python train.py --d_expert=64 --activation="swiglu" --groups_per_token=1 --n_kv_head=1 --vocab_size=8800 --norm_place="pre" --rope_base=10000.0 --rope_fraction=1.0 --init="uniform" --init_std_o=0.0 --weight_decay=0.045 --lr_head=0.0109 --decay_fraction=0.775 --batch_tokens=32768 --dataset="wikipedia_en"
Below are experts of layer 2 (counted from 0) of a mixture-of-experts language model. Rows are named router (the router's row for the expert), gate (a neuron's input weights, with its number), up (a neuron's input weights, with its number), down (a neuron's output weights, with its number) and show model dimensions 0-159. Each number is 128 + 32 x the weight over its row's rms, rounded and kept within 0 to 255. Numbers have three digits each.
Before each expert's rows: a language model's description of what the expert responds to; "mostly gets" lists some tokens that are sent to it at least half of the time. This comes from a sample of Wikipedia text that the model never trained on.

# expert 22
It responds to: The articles a/an and sentence-initial In, He, She, A at paragraph starts, e.g. In December, in an effort, A...
mostly gets: " A", " an", " he", " He", " In", ", a"
router:142093154115118108177060124169139125193143096181093110118126154082134165102097132080128081103147164149117074165105123083120141118153075110120093122165147167116131072086094112077171175143093134151140085094093149102115133097099102163161120093102136200144055110142143161180103074106100119087157115139170115167141140155119144105151093118148108084103196136190097138172105112111083183106140127144140140171167089078120110094135153174169165139154130091075113082097116106169192149085142168
gate0:087101120161190126111122135123123050177141118130099143163127216166114178159108120121185141144139144202126151147104156113122088117174121112105147084125171056142156066083131130117193163128136067117128108110102127164124119177124122134096130120124078165107134140168104151194161200147082179115152094105094109126111082124159161108106063074121166171141114103136108128173108056103169109165104125130139185133172143111085137098114166119095119153082125126071113153097119165119124092062130139
up0:192133150072132136154198171111095159093094127142162145134165104130118135141111151118103087131156112123165133155104114156133137056064134106161150204131126151108114109076086126116095109132131104151171172183155104156149137125159123194173111207084153096107149085186146110070088116088108153111115142114171095116130152151059163080142131132115135119117170146077169098136171150142109114088097141138130086099123143141172060107178094150081124123175122039144136144173138083125122098145162067
down0:115113118141101156059103069113214108184131128161113117094073204098087105137120119159136173121115137170103191143087165107077128126165085162123145124127170121168105207148120141071161132116126141038146084135109102162124129105114109139145123072098101154144140148153096100155119144107110113119166124147153190120116134074163121183099053147150072089162178125129116137164098083094102143159174118090125108155143147110068144104143116092125126104127093143100100082141137179094159174088119074
gate1:155097131125140106169144092086115133199160130084167189126160138159139134110083175156106094120192116126126141157117208110117148129160094088117121147152075116082100075147105115106143064128143093108181154153132089092134156101109101161173200184119133124100114128148125111090132113214089148170139092109146158138103129121108142140092153098090168070171126174121102162147093077135116160104150127117156114082171132191179142095172172110132149081082130163153127118134111149139127053052121091
up1:091109104084176120127094187109131146113105131106063113160074194136143098202165110058150096130113129134209102115106145174162168142056126123147108104091208103106130125136074133157062136158166132136158106180146144126120121040163109111091135123117055102144074137117149101165120144101125131097082165119133089136189107155103114123083067118132146183090143133074137159088111097114150129114075132144102190130117126130139107120160135126128107107074157112173091147117144094100081140096110133
down1:099085062122112137116055109113141130109122107096130110193076124133132049130142132058185104127180158087146141160120135071096088108121156118085128134173120077130112132074134102161119153146079084123180145112127179117136153134125186104103124088126172123121174095091185164123093100111129162075109156134114111127134146163139129159119080112149088199146119139157147088171114162134141135109145144148096045120171174096153122156130152062071142146158166093142153092128070088083063152122171118
gate2:131104134157066130145085139147130123149054155036103121172125112142121123108181131128140121117117152126147103099143207132125114113153117201098131105214174151169169091135178090169110165107116093128077135082155103149106140111109153147168086150077084141114136110109117084130090129118129217123127111160177150137135152112121153125132143121108116096134081139145155109104052087173129143094145101106152094183120161139113171123099186139192167122135129168116102057153157071147176112177143180
up2:135133174115070111088186178196078071082122147113135133148138124131159155115078087093158121109144078107148146100128079180161146040104143132203134141131099159100181141159151130139174090134074104135114104120101187126106048179111132152102086165069130108148145117134097118134132166099135135131139158149088148184093103138139139085180117102088122127072145159115118129158153088175104148120085168130129174095097073125153160144184106191124106116107142194088169116127164142163127108103098131
down2:182083139125153078131063151142097120154137134128174157119231176092168126130078041105129122146101130117149146098126147179167150105138125140139145138102076141118120146171090099094107143102157064129120154108111125178129100126149128142110149071138102136160121029152165139145143130147087190163114164097174092088138131140135137122148139101158077110145083137166175031191142075124160174166151116117122129122094098076119140101107136151081089090131096135160067117151158134149136079115127156
gate3:109076167143148112124106184130086114158133088144167086091130165176068146108121119111105121126120161134109195103076111116121143110143110095190117114142202141133107073114136152154151104136100134138141142135163112086111157068145096092075079156189106066115114137158067130080155109121150137153150110128134146111094037118134148076108133108145102137132075055159174118111113094170099124092161121099136183082120167085106099120109179131144130098163122124130106112154085172041103153075164192
up3:138151134111115092138155159090097120202164115159072084167119168152115120180097091129108190100115074090101104104072131099121148207108128120170116094105091123120124149075127173161146109097164088144139172103105115143043112111084116142146122120108111152141137144133111101124119144123126132193144128059148082117079164161136138138108057093091106144134178129094071066178229155128129157099112093120144175107153132152151168098095128114114163105082179147129121147175167080131148150114184134
down3:104105113106130120088134137102122146172076113140170125114127113116188197139103143089131118133114082136103144142135144140138169142105199145149128146120147110113133134099119147111155130179124138136149145142125138112142147102125119094108119137127083140051145107135128156214131137138066095144179134044087148046124175102114144137218146083077092128201171071143060095092147136122170117148056149076110082150095164117118147133118125071161119134197081141189168119155124165143086156115092158
gate4:097077100132114125095198117121140117201150124123126067123168150104127109143135132169075173146081145121126107123152159132120157093109191095119109118126111115099108113127173107116139150117175164116111117081027122161068165092095105109175117184118119133124153185167111061175053098184108136125160179162141111178134163163111153118117121056089126126162128132089180140141167058124127143152102121133143166085170144173137116102122135087159106126175089072125187110100117096149076163119127103
up4:108169122153078089133079128116161099063080069099113119142138103119104131153144116066148109137121126144139204146094140130167090198129113116123123125108126102135090106119150112119113084180168108112151164106161167114131082170110160156090162137096173114143125078179173112096087094085238122140143147093117119179112104116107101148120127157111126096077125104100108117161094069155190150137125173134130094150065099134110140093045127112049177082116087114108126093148132127096105060141133098
down4:172146146148157109153137120152137171108121098138133141130136150194174135128097150123151138168159113138116121142087154196120136131095196086141094169166195113084091107108168128056186169177117109163124160114154140131104083156105155167125124165152117180142106103123182166145115112099116118139111175123099098143120103144129144163135130176192138067125083151139169151064152076058145137092102152156180176137112066175146160155153149174106085095126112015163147147168142113110098114118124153
gate5:130149126198106126167136151117160151133099121146138128141136127112144057102173159165080119113158071106134124121126158147078144133152090189164125081122163186143096092153107120149116135128180060128089114102136184151131084113140140135141154092104132145081091156203108114162087076157046150149102157191142163140105097134099180157104130176121126153120126135130085139228072196086131130149203103115069107098158130111165073137085157077100173136161127147134168142106151116147146127128111133
up5:103134098132114210210146118062145124120108134130152151129119182064118171172126111121103115104084102145100169092165123091163157146102106025086153099097137068145118118107091118071134104140079110156127101140088090075187057149140131143108190130151094149099127090144128109077129160150125114191122110075087146109133108164197112121154124141075136077101133113159110120124152089146102087134139112128113104162079146189078137140097085124135149179155182085153095113086150126126141127135094129
down5:137038132138082104117108178141124096069096140175135124052104040152091136115107136152125138147152183120125111110120141073081097097120166125112132166167203116098176128078128145127089139135081125096152134166127125138139082114125104155161064162117123109132152040133175112107159138086123069151132077105130159108127149133031071121137133133118122129141128113108151037130132104137126102134121147165097187116112139098159183128100095174129165147114182140100124089129087077112167116109171129
gate6:184140157105091165080102086098189103157116145132146103171114161102121106124148161135122151094105150105096179108174135113074108164127133095117118136169129131154085084161103079110125128143105174123074103104119123095143151178188127160124177109148116145118192161053139150202128184185105101126129075128132146059149050151088104159141163152149125106037140141130121136101088152089113145143115114130090129154068151148177152100130095175151080120123116036071136137145125095091130154124143111
up6:147150100079084158078165094074107058215127135095137117157170181090148095148138145050136089123129106083124152077131125119128143162106170108154178114158119119079121118109140077130213142143106127173177128150171111087133128103099186091092058125128099104131133097192135148121098178123147101106146154157142149127144172107069125088135154145110158092126142136061123106107109170143122089164127133119075160141137147127152107096166176091078073104110115086133089138112145097098134141192124066
down6:102134170144132151128105120084163107152155141092151131110087124141085101143080129080104172155121083165072133134050148152137139098082089145074138128124094109167102197115162164123164122094135145183141120077163074180132094116117134124110106047171105111148155179078140064127175096177090085119147131179115132169099140109212108116151123113105192142144139078113081119117095133143186112113098161091121123129123169175113172152124120092133149054090080164087130136142141097148128128189130095
gate7:172153073138194113093146093133127132083131132115170144106092205118127136137167156149169070104177103094072123124131138129122118168140137097109197082180136110078112132162140180135147135094093100099097140122038163086106156146113108100099087102107148158100119164162084130131087112188165089128138144111105088148105135175088058101118111137096137123137126095136138183136115139181123157101063157126140169135201088174123109129053118155095168134143173152125160101148073093128170116140113070
up7:149120123146160096124156140127125049119121082161125177120139132146132130141158140112111115159088124161177091127066138188085129117041085169122140171120129131158124118162113120108185122170155115143120072100142077114116083149099163074150161181051119079093125138125131101122094136058159176183087158131130156124136111121072142143076135117149115157104147114123141153228166098120168153145199054142168124136145118060118097105119168162109094167190154130144123069143132144110148125149158113
down7:150105133149140142076199154086133081110166143118148163145141137112115164129107152113141133118130084105114071133122119140099139145121159148109131150101133142118124115088133096107066197125133114137143112086239163133196107156063189131149090154155088082141068124156159162111104090129132151146097133137166097070150157137135160139177123127114195070115146137082081143102123140055140131107185084177075112138094137148133109068121140069101131162158139145108141101126139103093084069086212139
gate8:134095118134080146133092143090165156125131166147176104127134107120158112153088145145124176107141150153111084122119178130098161115123129083118149123110067108114093154170153171095122145097152146179155083124109145135080102125075127086085095162124130081135114218156105064104100156114076060197158122140135115135159100072148104163122097162150130104145090140171145141108079111164090138162104170138105153002103193083145152098080130121153075089171153122087167145149124106085084116139119153
up8:105156127138194159125161160129212091138137138074086123100139115021139163085107080141159168181130122150143150074123147183145168103111168117188201089184142136179126109083091111103189077114171090140131105127089084120113125149160152151117112144108149185103151137101110186136112108072107175107117116149099106088145126112161123130120165161140132178140148163113145105178122139155148107101124139127106143188142168172160131106106131187158119168112171118164128090093122137182158121112103198
down8:119172065166106177072105102102153178105096129122167133124141084081103118088130103090119138128057094139118161099119113090182132072124162100110108135128188093124161097082122144098204122097102117110126149132088197138151065134200121144075106116131163105165157067121159075093086132107156182122105117127107139129121136114141140038170091081135164120086098150125086128124134052165090118135134142139137105137117133125131131139125053122131169114179144183088079131108139165145158078150134083

# expert 25
It responds to: Common nouns ending a noun phrase after the or a, such as store, board, side, album, company, City.
mostly gets: "art", "ight", " City", " She", " round", "ock"
router:168126081135115132124121138123155132138150084150097093159098127112193120087098098107037087097171145163101142145110074117105172097110069098090122089149101149100161113132102140121171160177099134166207102140107078119080127096181084148115056136061097141157094110180167133137132153076114083121135100104139147148174115193087084165178134098165095161105119120112109169163119078132129151143157129158150101108160108103181104133155118125153186160086138130155119106059086118168111161114184140
gate0:131188111108097134102088136134180139124069109147069134093152104110120178154178175175132167112150096133157127174111146096125130117133099129137135144100081232119069162132154162133113127104135164113087132122130117149131127099119129119109141110124143150226110102116155130084135097107128096088112089090190121136123121123125134124175131125112098160191163128136163123190106164110111128086116152133170113071175152137120099164086089161219110109184135100133081089167159053176056111158123071
up0:110073137122129085189074109079140142093125152140164119113137172228180076136184165091085084130098124190096185132099111063141126156131149139114108130136097086094125123087159140098127092203130118120120143139128125094141099080161165131135074127145108116068130148104152084094089134189133134138048153113154122117102164193102113131162142143168111149119139137123064068135169167070156096095126149130146119129118132118152166128174163147123123179128091178159133120144071119114128067162104084
down0:084178140097162163074119147103103164180201086144148145104122098140148132156105154114037169146131168076150115121106131123109124128124112115128176163108112113106176178084100133105140148165118173097153108137175157117141096124089175122141168176109091125047130178147183132139168099126195134118093144196109105144135101155098137139106107132125056108106092197097138163097161110161128081161091133108129109056174143139088128138144104137148207121150115123124062117082136121112186135134143187
gate1:142155124063061143147115144133173151133187123140102100205217127172168113124107106106086060123136150216158140121087153203140117160126147149142111109140158179111121095086134182089120072192137174149115124181138188123153174111150135124104159119102161118104110129116174079056121167110130126161109064123123099132140147158106209129140119074140105114110098103090142118159176130116127143097163098110124148129111133176105139096159117171179150082143164166140136177117091162138152145122139114
up1:163099154168153118088144133044100178143095092064132095104137201128124069139124107154141171113141103121130133154152158142176207137124069144070094082130146107129147140188086143145109103122117115129139092061094068094095226131137154123130107195071121140153103106145133135082113100096130100219138089151136128119163106115117104137118104109129145199136123115135171159056157128098093144142176128133107125146141139092159095094119108128071120143186122108177147086143129104140123127090154084
down1:129112156114112098170133156127121164151153119112172095209097122118098167086151178131154114073136172095125082106128092105115110086104138162082127095166101167111138028137096137082121115156172161129174173181125082220102143133112140127126179117090133137137075126068156135086115175106105082150204140144184101087126163112090092110176161086078127054133141161184180157171109173150090087119115142125145124137143113131135134116098157104102140136112161134138119090144126146151129119164063126
gate2:164098156115111138108143127104122219107072132164149148188079121131134150161104087103155119130173125107111148047068122090156136123158118128125088065164113127111133133115167146132091075145101124133151112133143169116127176121171131102124111143139065128108148150181080064201108161130125168085111133099115167114218143209134153110126145093135105123165105149108135137154114131111132165154107119061142141110168064135165105176169112172112169148106134168151139178157086142157083137123110221
up2:161108190081096120086064157137103182148107118139140118160118142147066104107106110137127126145146143131094103113110145128154127148075162126112063113056042113137072140155166130171147107147100160108103136124151164140110132110139165101078098137136129147121178188135118127210157125056143098128085111072076160156172142117082133110081104130081056106129143086072074122160131160136126126129117119114084174122120137110142130120120120157173202182104109210147101139162060126137100113100108102
down2:184068173066147145103153147094136128084120065082132137121170127117090172108127125167091129159105120117160154099105120163110115148139121179120129152091140078129086127109142105095137075158199165136110121204152082201152074129153136125120122227124118125131129157137161141129223124107139052134141110137135184145147082145123127154094134140112163107139095048087146138127147129122113159134132141041135137038122123159133139124106102104116154089160123140112131115132125052162163087115164111
gate3:147156109106117144161100128125126128104122165143137107122148105127136109098157128124166094125156117158195135110091074143132097082120140086159096197136118142092126111183112147174133103103151136174166143162065157053092111101142075072087176101053135169141098099163146144133141135145094177108112142144075144086125119108101099057221159162116164148060140138094099175107116080105133145127127092060104185088131092086224167092133091158121177134106152081118129140117107127137114116142141110
up3:099065143134149105147109129141156060153115107134088143105160126126087117115097148113126087190180105100116126144132148098145098150183164092177184111139107157167175159160147158064091121193068096080129110132141094125119129121167105111085112117069138090125109118153119149142119126091118082099080134127078178084120149106145168182111083069150174144163195159138135104131139110151114165183130129150179127121101174155122092132156101053211183161102147109158142073106148179143071112137116129
down3:159139164059139118140126132106160107087162116196129128090137126079154171126131139114111177192099153199108121148075133103102081112119120107175116143170153202123162133148186145147089120140137153069111105170120191145103125146140108103114120086067126158112088108108107175179116144166039134065135162073164163096090125164123113150149120096126154095116139121140159141156124081078124129125138079158158104063115109133124098135086139127092103107136145088134117137197078163173083139214106131
gate4:055113148057119197130151149100163096131178124137122145099111103110158138143127159131141115146088117094185147142123093089095086085119155101106104124131108100102114164075143124174113104127142143169176082116130168144096129169112182091129176190119142137120104124157159119104116099104109140168131140126152144113130136086078167063124077170090110126185117061123074129161134076107155062121166178193098127168091114082148094180107126128126166130146135167231168121099081142074129157156143138
up4:148154124130173147114079135167149158121135149163123102127144122130091093067129119156113103074165121065118113061171126195127121127147082164185117108107160110111127163095099144143149192062109133177093137141147168183151163101190091160171113134129101167110104145124151153066113142134184148129182084140121152152189093143163078138134165129142156100072101158238166113142097136128159133132080146098078130095123133134059125115165079095157117133073116145083191126140137127146101122154100152
down4:154136118107154103104072181140158122107160089117146140145166158143059143165168177099125160118131159199132099137090154164101163131069139061116131129118192119121098189138173078114118137141086131162111159119155140094101182134116153155132096164161166185149107164118138096161202135096178102105171059115091074164116158137118178138080129190106104218122114118131169159140115193133087118092123114146174103121169147122130146141129130110084119101159119129082114077136111116107100117124188186
gate5:163108143143130122092146097160152135144106116169117183219178110101174171079129190130118163101164124129107119105140202102107085159159123084136108122033139213131128192169108142121128130145100114144177122162157111173114131094146142087135158035067141152099129102163183109141061167093106172113129135094144171153054114120106131116122110110176138175128123122114135113142137075153151093088128075086135100102164105139148158144090111145145108125153104163117103132055113169099113142126146140
up5:119127165161122093132141092136139107100118133112098157131170107095179129088131163146115121101136116093122118117126185101165128118139149190163136076032187197135144255216153129064145099094097150132166178129151127135085130092159145102113138077115166156150167073167126102130084184117120137111123127153185062117192113091093160124105055123143136171121137104110127138147122104098118142122152146124160140093126136148104103126129158120150087143135108111118115120190131122127197130121163163
down5:154118177140068125105170130098061147109096131142088137185132160157083113151142158129177166070105092145087127197156152131107132176147137107144150104121137149127222143095163125198158104096136154149193117193127115125070164137167134108116131060140160102141078123073105084167139167122163142161119160095097159191122097099087109122109119110133151103111143151062164148120100126091131136161051125111090140142121146162141107091107086112149085132138157139064085095139136103132149128133057075
gate6:124093111142152169175128113121125164183140143160136092110144166137114111135142091128153152170141151097162148133145099086151070138164155137178131158214150117086109114102154143111141124096109139163144108131084170134103154136102163099124137101128118119090075181115074098091131178160114113184105162096122134105088149143170158119179073045098120147115122158176119115111079105111166098084101087161168136101152071090174142133114140106086161204059056172176074081178118156118099183123140114
up6:119136129063113153101144098120170150102137092087160105110118083113153100143105109101120039167106164128172129150096149126142082111140137168119102177135148122070102079082118148096115139112142124157147142174109099136091110151071086136133206116155146138098083180197110096107090160105161114178107116136128137168062108058100163064138100157106131171075089124143092118155085109148129141162112114208161155065152139206126093147171152108131156097141133122168099135138143150079058153123119101
down6:124131122180198093176132114087181132128130080140164140177148134153128092156140120085138127138101133058127169087146128186077106152148140061124196131157130176107129144163174134083127081132084132122097167134143130134145199047048146108055121162118146103082147151089140153128119153109124165091131169116149148068139104046119173148070137141177188133145073134111140102160147145166119106106123136149113083132152141185160110093101105179101127170116164154148096164170141140151132122114114115
gate7:121133091143112120083147113071159153176119149144102100147074100211112121120084169108158118144090083098106198147096134190116171158106119137194092138130137147144212131057085110147087147148065145108113157181077155191111120115134138156097137147155068138141154161120133110092121108154122169141118130139128157135105150136095130152139101138117153102120109164175118085116115147068150106091166199127105142140185093137102138127157130128172117154115107166143047108132102046155127156042159135
up7:141183108126140137132169192149155072119211187128099170110120100103159179171120137128111123180136119127097160089126106145081141178158143160108127135174170106132082110166168088118103079146056142107161126072199164125137058133125070180149119084141114150076149141148048099083112131136117174122125140182136147084088119160111098131141124140160122125110095139110133115199137160092124119177154130134110109118109142090114157107149111143137074199129122085118079152137117167107144191137201121
down7:106158185113148159105126161112119180148099138111112126180152155128103084188163066103146082096158157107122107105153024130141098156078147104095212093096154162147199154166098150114177109094119168133101165168161194142104124148181117150094167128116144137112105119129127105163158108120129117111141177087085138159118113099101057131112158161127157128170138100130106165118128135104168084084165127089094165117158076168143118088147131082109043128136156137164171146110186122107083149171122120
gate8:131092096133130138117150155170093114120082132130096050146073118178097137189065143112129115053150125168140127140096077134132167062146070119126086167192126153166154172098109152097087126123159119145159102136115175109152118138088134104083177128102165083152153121074124150083137179111127130112144074115084108129144160168200105131135087106132145066120185156104208144151107119125105122116143178089100147104097102099124095152106106167161081122130043128143104176136164146129169134092104170
up8:188101101125065086121182166169117118132085101144030141154180128113119100160166147132095149082115066129131154136169158116144134118134119068135097110122166171152157120085157122155142200191098121118116098171183116142161084144138126114159144199208110124132131132140184212137196125129099090119151142134053115104151099114137134091136158113144106113105105126104125161162159105177162111082125095103174111124182151111126188147142113134118118083125166144169133148087098128150094156091138074
down8:184206088119115138152186099115105149141103125158097158120146190085087099172140161171105095148133138170126161200173120096119152127097118126127159114105140107150151106156124120118179085204150124194127136076135132138108095160136134177130090189164128117165120110125149148129150142201131105115101109096141171165134073140028135169150134088112054086163130062141106072131120141157088121133142072144110169121175127123077128135165106094113123174093174176142116154097147167118149170121134098

# expert 21
It responds to: Indefinite articles and subject pronouns, often with a verb or preposition, such as a, an, he, she, "is a", "as an".
mostly gets: " A", " an", " he", " He", " In", ", a"
router:183098164141115112172076116142145096164138077193101076136139138097137153105094102121119087093139158158113096157118106090117142123175072114103106106152105165095157074074085122016189174139079152181126086140109143136076138123101093151099102103116126168149044116152157175160092132135117117072150080133164160169144135161094097155157119114137099137109132133140097139185134097116092190122146161151134137185145089109141105100135139145157152127189149110082135084083114115141153165071166155
gate0:089127095143153111165113115136110033097107104163130122168134113125153146158082159085126145115126096116155124112139121125121162139167128104101128133134164119114110075135161100157134089113154126151101140114117148111109112136135136083101109099119209168110109102152125090078079139090084170089164040100145105145129182165175113091118116091166130071153163112125102179146096167150169141100122046094129179036085134113157185076135144121152095140155179147097183109042140124158107161066110150
up0:154113171147088104182106135150153121217117192042110071108118169119161118090165080160143151136158112130140080102140131205143083097082151109079091102059182153131176129135123138152162175106133101152129044159138123100117116145148140154116146132091101070134130138128150142167102154103099141110114171138195100154073111092129173178137126157108148150119127171175159129117151105085069128081103150140145137102123120140137107141130166108132199165093153152122153124166188105061135128163165124
down0:091176135157105122171123208127203156197141118149175138131147111147163099129116149111131128114140157116101119100104111168109163190148120112138140088194169174103165196098132162129137086098157198130117134094121120129147086079150084114071108070105094125120144067134140153155085176145067079161169133100161134140111130105150091137169080120128066123147059147154135146131088110139158148100173156108120147159087083136150093113108119137155131075086108207129124140184148057158094114126125143
gate1:182124115129170055138128091118118114091161089174083128176103137150157110187135104197119114103130139134058120073133156126122105155101128140075130117147129157090144200180141070154151097173120128097147116123141098144173157173075146134058140085108161195159133180117122139164085110127122137130115157142180116121135131130171087169124105084166099158137130078096126107142138141168059121155158072145100154105133105189206066123141123157131169115127195144148139195089152116123124123114156086
up1:119131108063120132110090122098137104146043087114145121161108139120157110131100136048053124140142134096121173165120111115129119138118098183103107159135170162203093118106082100167153114132101107109139111135164115103148138076128140091174180167119095096061168130132139121056184084164178118132223093109111150127115137131085199129077057086132143119106109173142192126162124102112104137120130100083171107139089183106103159157134155162146122114088089148167169141091125139142084103146119140
down1:201132079142076077160120095203134095112129131111144109155108120061196139138064134112152160189122118108140136145124159073085158108111156101158143105187125082164145148128129126187110131141133080141116172137117150093171089061143118096128096098126086121183143106117149156085178140120100053127169099161135102131182150185106150152121117133085169071165122119141157118108080147162078108158126135085111114112126091120096131096129159077078129173125089139145108097077183188071117119092133130
gate2:091168109113123116153140096140104124118134200113072090112124154131086099154105152097134145101133177101102098161182085100159107167139152105139175109143115164126134133135106149144093115171115107160073165127123078148051155136123162136099068081133086177079122155150079087102152162117094128166125061128193136145123174148110175104108178082146111206204123113150107161126168073134139153115093123147194130127136100130132161174140215144131085132139130126167108136151081174122137086060165145
up2:164112115158140041161082155122174162079105092170128127089176096088172114148143102136100180113125126126129086164120116119122115131169065128122148156101129186182110169125154119162115116100107093149102105021113192136070142149165113109132097160176146119142130195077142125094113134175178134104131123126109120147123123105098128153112196065089127118137085126148124178113122080121091148110165178136120095119110169079165185078090102163178116106069116109135130111148160090156101183122123177
down2:144116050182106135122124112159199110164044122133136138140092161177082073109143112134175069129108149116115142143155130158084198149106170117137132116152115096097161072142120067176172113169150142147145061141103110144139118110165151074117084143134104157088093156102130132141108160129140119099128054079057161131065172142171123123133109153135157109121137127135128114090119102159128201194122129174116114163139119124151105052131173132213118101128136114160142103142139151174121101193106123
gate3:121086090149174099170191153114077144121094154110076120161070156175111034082141150169080170137161169127106145168159106117121133157148138145040140101101093090107123097067088179101036086113180070138148095124101131115101107130113076117107097165123134189124154142157077159094071070076106123142120110089116114139086086122109125098130156156144095137136108167119165186128123138109133113115138139124151109110135118097099135091084127096121126129095091063095163120138183145130160113117140097
up3:149119098135111158102088118117144100156084136102169098116074122184155208180160193068108112131147102098105113095074193119147135085151091145113143122156174128039119166150132104080144114129173139111162169072149149117135135104193114138136093185110166102136154156122109164115145110157127101140150093187091108121158191095220122127140124169130124131155124165170151143183148142114143155153116101140105129100159094152171119088109143152131151134133099093099145208169065107110165103196109126
down3:108164062153118129105173244137122130096114109062150175133081128109154074112136144148062105163153125130139110122171154109130050185171147118099132076148102096132090131156223156165107139093124122166113162105130163114083074162132149103183086111139205106078171142101114138141094118119140126134107107094141133123115169130176190121096110132135144139079176159130171114129140125128137122094156138102140130136130117167092087137130119170076126133183114107124106140158059094206125140102126091
gate4:170109156173156136135141123178126110084194120138069156131129149154148194085118133153109076111081173179138081124169110139124165144116099131125139149118134131088109141086121075127102085192114156111094117094140104065095171117164094131142121163124114177157147157120161127092150114121104182082075195144130128098122094149165013151081134219174117155121121152112133100150119158140139109167172122148138136130071133118148223182118129128179137147146134148120119113050130117095124138119130164
up4:136150110109096064124186150140061148083159135151119154177117130079144153160155163163158104061092119109116142172069108085178102114068139139112124155112136114133178143116191134131208124145094150147096118118091147079122127161141140130093127115175183131088163127118139146124110122112147107150214137139127131174122162094068179145150144093114123093101142070098151144170120074144141154130084128095104074137142048193117128085146065137153151121182144116109144124185128177141157123170090072
down4:123151151172131102129146107111151106080146146101133112112158098099189215147145145141139157121152120123100082151104075208123160134087107101129084087122072196120092146209094139106225136139065138127134088149140124161074145062132116185097201123115137125103167113151086116104108139137201117084066149143145139125129145092114187102114134130128159103154130153115182146102153112175133187124063133177124120113163122154166129092154131124166112078139158107167124153190143121135126149126153145
gate5:081197108117110114136139102145043149063085179131134073104124134101173152068106077106145132102112129148051148107145101132119132158179114101130130135072171148107117156092150108104092122096175108106143085162131102103171071146150052117122165077131141160114112146155103136130132152127073152094149093063096168120160148155144104130151141091170143165143169066137126175108110113168096069106141100184161102127101142139060167114082156151134145159183084135073137112142173109142107090144171125
up5:065082158163123153146088124152153114181148085144126151176119158138163092123168121111158144107201164178137084198166142160054157157145098134154105139059105116138122147143122125176119121095119102146088141125190062125064101130077100138165140149066160091113126137111132113107100110083167098154105134100123120181090131131167154127118135141162103146140138111182137093127125053092128099169111142127137181108109196132145189118122157115141151068150106089133114113085070160042144086149136164
down5:124099115141079150106120111118140107121086093168100089184117179186173123142081111121168161155107124086120149168101126101145068134118114164059079198082077121074182128144121165127119124132121212063113184112128107171161139147138114101107143117127127158142117124144157114097140141140165116148114127144151116147230092125121141133145109093055077118192184119128084106165176058124099137124142089180107144146152125161083150196138152128157163119119165110134190139103075122101109147143154120
gate6:090160103113153148113147181149028135186123176113118132153116170173035124053104136103128105117102162058123165140112137185148105119145177084138094137141072091124116101081068080113172127104157105079146111129094105136112141116126081129124139134137102116140155104174135124154132188111140120175130142104101092193104101112148119150152092081102140119206147099203135141104113100141155121091102178166099198187152078098145132162131192088128167085124137136145119161116117107129141134127113129
up6:151132178123163148191080201161146140184121195154106100191106151129069097113087101080114108144088070136136108145088169155157106124097205136096130094126110137166110111143118140101130104157098121122095137157147154110158159134164092187086171087147132133161112138115123136174150159097102116169155086137130104145126150122085146141175114076080108107082133120099056115048101118167131128098110110099121127117145133150050122145081109119164130089160125134128076191058098100132121118076060138
down6:182107158078139102120076104113085148062146137197158166158167159078169104172089142132165101159135102088054173158129152116149141178133118110218061173125158104135103100099090176161138139101101082100084120105131100150126177165185092136113118169097095113143104165109081123117095132178105154173107164122135109105104128141134112121135142100176139119149138094154171138103093149143111133193188119105100140123092125111108114155158155189146173099149158117177173160056109180135138148109093131
gate7:154166114131190118090109062141124115087163139156161189203110174128157145124107142128136136169168142079136138132136182070123122095143070174072159121157138076126076126147120078152106106084137073102125132163095168109150082165149135071117149084090161175135078134126126098164102098076088105163140100127136088129158109170136117055086120108091146110174171085083183124176116102159105163114095170143176075171133114172164090128115164131132119127102150108113111112123131134131158062085079140
up7:109116106140108123128137130126149142101134146083179092150096131093156102143141104080116100116108067081090106073159153112094156160143149106134122152151086084125140086114185173130168181092115180102128174150162125133129160095074117116175130210098131115114096190190101088136097144067093152200149068130111116152129126093167109100126143124134132148160153151119137099147116081092166058101071076092068095157111091102168118190126134191109165083127132119077145081186104134129097104153158104
down7:105189184091132168075096155119101118117149099167102083194126184126112114146144075104160138162136142121165104155093121135186112121083138135126144119163125142114200119131132103097095093116189147145088106186131153133096133144171145020102181105110160147175119159112238110129059185099104121163170127105156111093130094147099078142076155092153089075121111190091141160118126112128104110094108115128202095110134140112134104160134151138145111099099162160104085148135113147102147106132125156
gate8:172082128169179084122197136180107105198174153062117136144145105100108121105151090119084135154088126104140117105114077148139133126085132198095150136159189146107139103139137140087136117082137189113093123110159152160151175095119130193156107162179172154145113144088152150177068106116122159105130118212161067125129077140083077136112088142080128158146111143116153123104157158122147170113116135123131108124114106109131124154134144223125150179098158162087077109084109148177063156127158132
up8:122109112144110153141166129129156135142054137114108045161188165132166132091073125089093149078117149133101160100132161141175164131156174094143106165119160137133158109133138133134055131138159151065132174119170043162097090092199158129131125137123136081104138137062124125146120058052148140119072158093208103176147135157141141161163104099089134179124138149134113095086141131076117105107155125114124185122169159118112095110033121135113141163142125108141130127117134074191145133147107136
down8:110104147105056122150139102075164192144142153090144136127078124130091171112131129137169139126135114142161131127150129125117115142173138148135111134106131126149154131105116127082143101088093160117122115108037114084133114193135159034131134110101113135093179132098129105137151142135076143169139112155114163146119136134123141138138081131110200137070184119166099081152181159076166130127094116133085154156094176038093118117217135100129209167112167141154057067128164160142121078141077140